From a checkpoint of a small mixture-of-experts model trained on Wikipedia.
Size: 12 layers, width 384, vocabulary 8192, 59M parameters.
Below are experts of layer 5 (counted from 0) of a mixture-of-experts language model. Rows are named router (the router's row for the expert), gate (a neuron's input weights, with its number), up (a neuron's input weights, with its number) and show model dimensions 0-63. Each number is 128 + 32 x the weight over its row's rms, rounded and kept within 0 to 255.
After each expert's rows: a language model's description of what the expert responds to. This comes from a sample of Wikipedia text that the model never trained on.

# expert 7
router [163 130 138  85 161 147 124 122  89 150 144 152 125 136 141 112 124  68  84 128 101 172  85 153 147 131 145  84 122 135 157 178 182 135 178 145 160 125 112 106 118 112  94  64  99 101  71 152  96 126 119 120  74 153  65 174 110  94  89 103 111 193  58  98]
gate0 [170 139 151 127  78 114  70 147 166 134 159 133 113 102 124 189 161  86  99 137 124 143 120 111 122 105 150 206 153 134 154 113 186 131 125 141  73 107 188  59 111 137  77 202  54 143  89 162  94 100 112  80 124 147 119 121 156 137 190 120 154 147 161 126]
up0 [157 130 131 166 146 137 158 102 138 114 130 150 149 177 212 132 115 118  94 108 127 100 179 101 126 150 128 107 119 104  56  99  28 117  95 142 149 148  73 111 135 162 103 145 136 145 116 109 137 128  97 107 122 166 163 107 149 116 147 154  87 137  99 127]
What it handles: Second word pieces. Second or middle pieces of proper names after a short first piece, e.g. Lu-ng, Am-eri-ca, In-king-a, plus 'ing' endings.

# expert 57
router [116 129 127 103 150 178  68  71 121 143 147  56 159 218 132 150 161 128 143  37 164 179 128 100 115 151 157  88 116 159 143  82 112 133 153 128 104 122  80 132 142  92  99 161 170 154 113  59 176 144 105 132 143 100 100 144  54  72 109 131  72 122 110 102]
gate0 [124 110 146 113 124 123 111 138 113 141 123 122  92  85 154 118 115 116 127 145 145 121 126  75 136 178 137 231 157 159 127 141 143  76 130 120 108 166 132 137 136 160 177 175  64 100 129 169 140 147 121 128  74 163 143  78 123  85 108 142  61 123 139 134]
up0 [144 147 153 115  85 147 173 156 141 183  76 108 117  85 214  92 137 135 127  91 121 119 183 111 103 201  88 210 166 149  78 105 136  79 128  99 132 188 141 108 153 150 153 163  98 117 123 123 185 137 129 160 127 137 168  66 131 111 101 153 133 129 114  68]
What it handles: Sentence-ending periods. Full stops ending sentences before a new sentence or paragraph, plus final pieces of personal and team names, such as Filipine-tt-i, Reyno-ld-s.

# expert 63
router [188 114 147  92 132 138 127 112 164  99 150 101 176 153  69 180 114 128 109  71 125 190 166 172  47 113 124 164  96 212 142 130 153 159 200 183 140 116  90 108 146 145 104 144 133 149  93 122 192  97 112 107 153  80 132  98  94 139 218 138 137 183  55  88]
gate0 [126  69 167 121 150 124 132 124 135 115 159 141 130 122 127 119 139 103 121 150 162 129 119 120 141 131 114 149 153 154 149  62 134 112 116 134 176 136 142 154 128 157 142 112 112 183  90 129 175 155 110  81 181 163  71 165 157  84 164  62  89 130 104 158]
up0 [115 172 101 157 155 118 130 164 156 159 148  88 142  78 164 173 142 179  91 138 118 171  90 108 126 164 163 195 147  95 121 161 180 153  64 112  99 118 180 120 118 154 149 102 162 161 128  97 156 158  88 142 118 142 105 169 180 112 128 114 142  90 158 189]
What it handles: Suffix pieces after stems. Suffix pieces completing words after -ti, -na, -si stems, such as incubati-on, reorgani-sa-tion, exclusi-vel-y, Archiba-ld.

# expert 37
router [132  68  95 157 132  61 126 113 130 148 188 130 142 146  48 124 131 101 113  71 141 126 146 131  76 136 143 210 129 164 153 135 165 171 178 115 128  93  73 111 139 100 110  98 153 145  75 130 159  87 134  38 131 119 119  86 119 190 146 132 165 159 122  90]
gate0 [112  60 101 175  63 153 109 154 139 151 174 186 153 118  75 129 148 110  94 149 114 120  80 158  97 131  79 100  88 112 126  56 177 181 139 139 104 110  94 188 104 145  94 119 136 174  84 191 147 123 153 131 168 120  91  94 154 175  89 176 142  76 187 179]
up0 [ 54 133 108 131 125 129 203 156 122 206  97 120 131 122 121  80 142 135 145 144 139 121 135 158 210 136 135 127 135 141 116 129 130  97 136 157 154  91 131  92 108  96 134  93 192 128  95 121  93 102  99 147 126 144  88 139 168 127 114 134  93 163 162  89]
What it handles: Word pieces after capitals. Pieces that follow an initial capital letter at the start of words or abbreviations, e.g. I-den-tifiers, P-ct, N-ume-rous, H-TC.

# expert 54
router [137 140 120 134  88 171 116 107 146 107 182  76 143 169  86  58 114 133 114  69 189 116 111 171 133  99 108 121 200 104 132 115 181  99 135 135 158  82 137 117 175 140 126  86 116 103 142 110 185 127 174  67 130 128  47 151  86 124  91 147 100 130 154 149]
gate0 [156 181 133 151  81 144 153 120  80 127 146 154 133 173 118  86 112 150 160 133  99 135 101 135 123  90 164 153  62 111 183 154 103 161 124  97 159 146 105 144 132 144  97 159 156  63 175 178 251 134 163 136 129 105 143 117 128  84 137  95 130 156 123 171]
up0 [132 141 146 170  63 164 116  83 149  79 119 169 160 132 115  79 100 141 177 165  89 129  90 138 114 115  97 153 125  97 144 134 118 132 158  88 154 119  97 148 148 144  64 147 129  67 169 156 148 146  93 121  95 120 168 125 116 119  68 202 119 183 138 178]
What it handles: Parentheses and numbers. Opening parentheses starting asides or abbreviations, plus standalone numbers and opening quotes mid-sentence, e.g. (LGPL), (until, 245.

# expert 1
router [130 114 127 126 115 104 143 113 138 137 176 102 151 109  23 105 151 126 103 106 159 143 147 101  92 108 115 145 152 111 134 190 160 131 110 161  76 152 122 110 115 125 178 123  63 119 134 122 141 192 128 125  91  61  92 181  92 140 167 142 124 179  91 116]
gate0 [131 184 133 163 130 158 120  53 120 131 194 182 148 123 141  94 161 160  97 130 103 124 113 107 165 120 118 126  77  87  96 162 103  66 135 104 100 174 109 139  76 137 183 115 118 147 150  92  80 123 195  99 132  98 114 170 142 117 128  93 193 167  69 107]
up0 [166 104 140  36  87 109  59  87  93 137 168  96 156  85 155 114 145 118 156 142  60 136  80 161 129 152  90 117 181 142  89 116 204 172 118 173  58  98 161 138  37 120 164 162  66 112 133 116 114 106 108 110 154 102 113 110 146 160 127 159 188 171 102 167]
What it handles: Table cell contents. Short entries inside pipe or semicolon tables such as dashes, zeros, percentages, ±, Yes, Nominated, LINEAR, plus some ordinary words in prose.

# expert 32
router [128 115 149 155  65 131 134  80  99 119 164 138 138 167 109 123 152 121  97 104 176 148 140 150 136 123 110 140  85 120 188 118 137 151 145 190 147 141 140  80 135 108 108 133 117 157  90  98  81 136 108  56  97 106  87 122  86  46 138 116 170 128 103 100]
gate0 [143  51 126 142 126 132 103 167 138 177 119 144  81 145  76 194 125  56 147 103 142 160 158 123 129 132 132  97 138 118  83 105 105 128 150 150  90 195 152 119 104 155  97  91  91 145 131 128  98 164 135 111 145 101 121 115 133 106 136  58 210 162 126 142]
up0 [143 143 163  95 118 106 102 125 119 136 132  95  85 177 135 160 179  94 154 214  80  69 118 103 174 149 146 124 122 115 158 137  99  86 138 118 117 112 110 124  81 127  87 186 155 127 100 105  91 106  98 144  97 172 216 121  91  76 105 157  83 103 139 112]
What it handles: Compass and position words. Direction and location words after "the" in geography text, such as north, east, west, side, rear, and regional names like North Sea.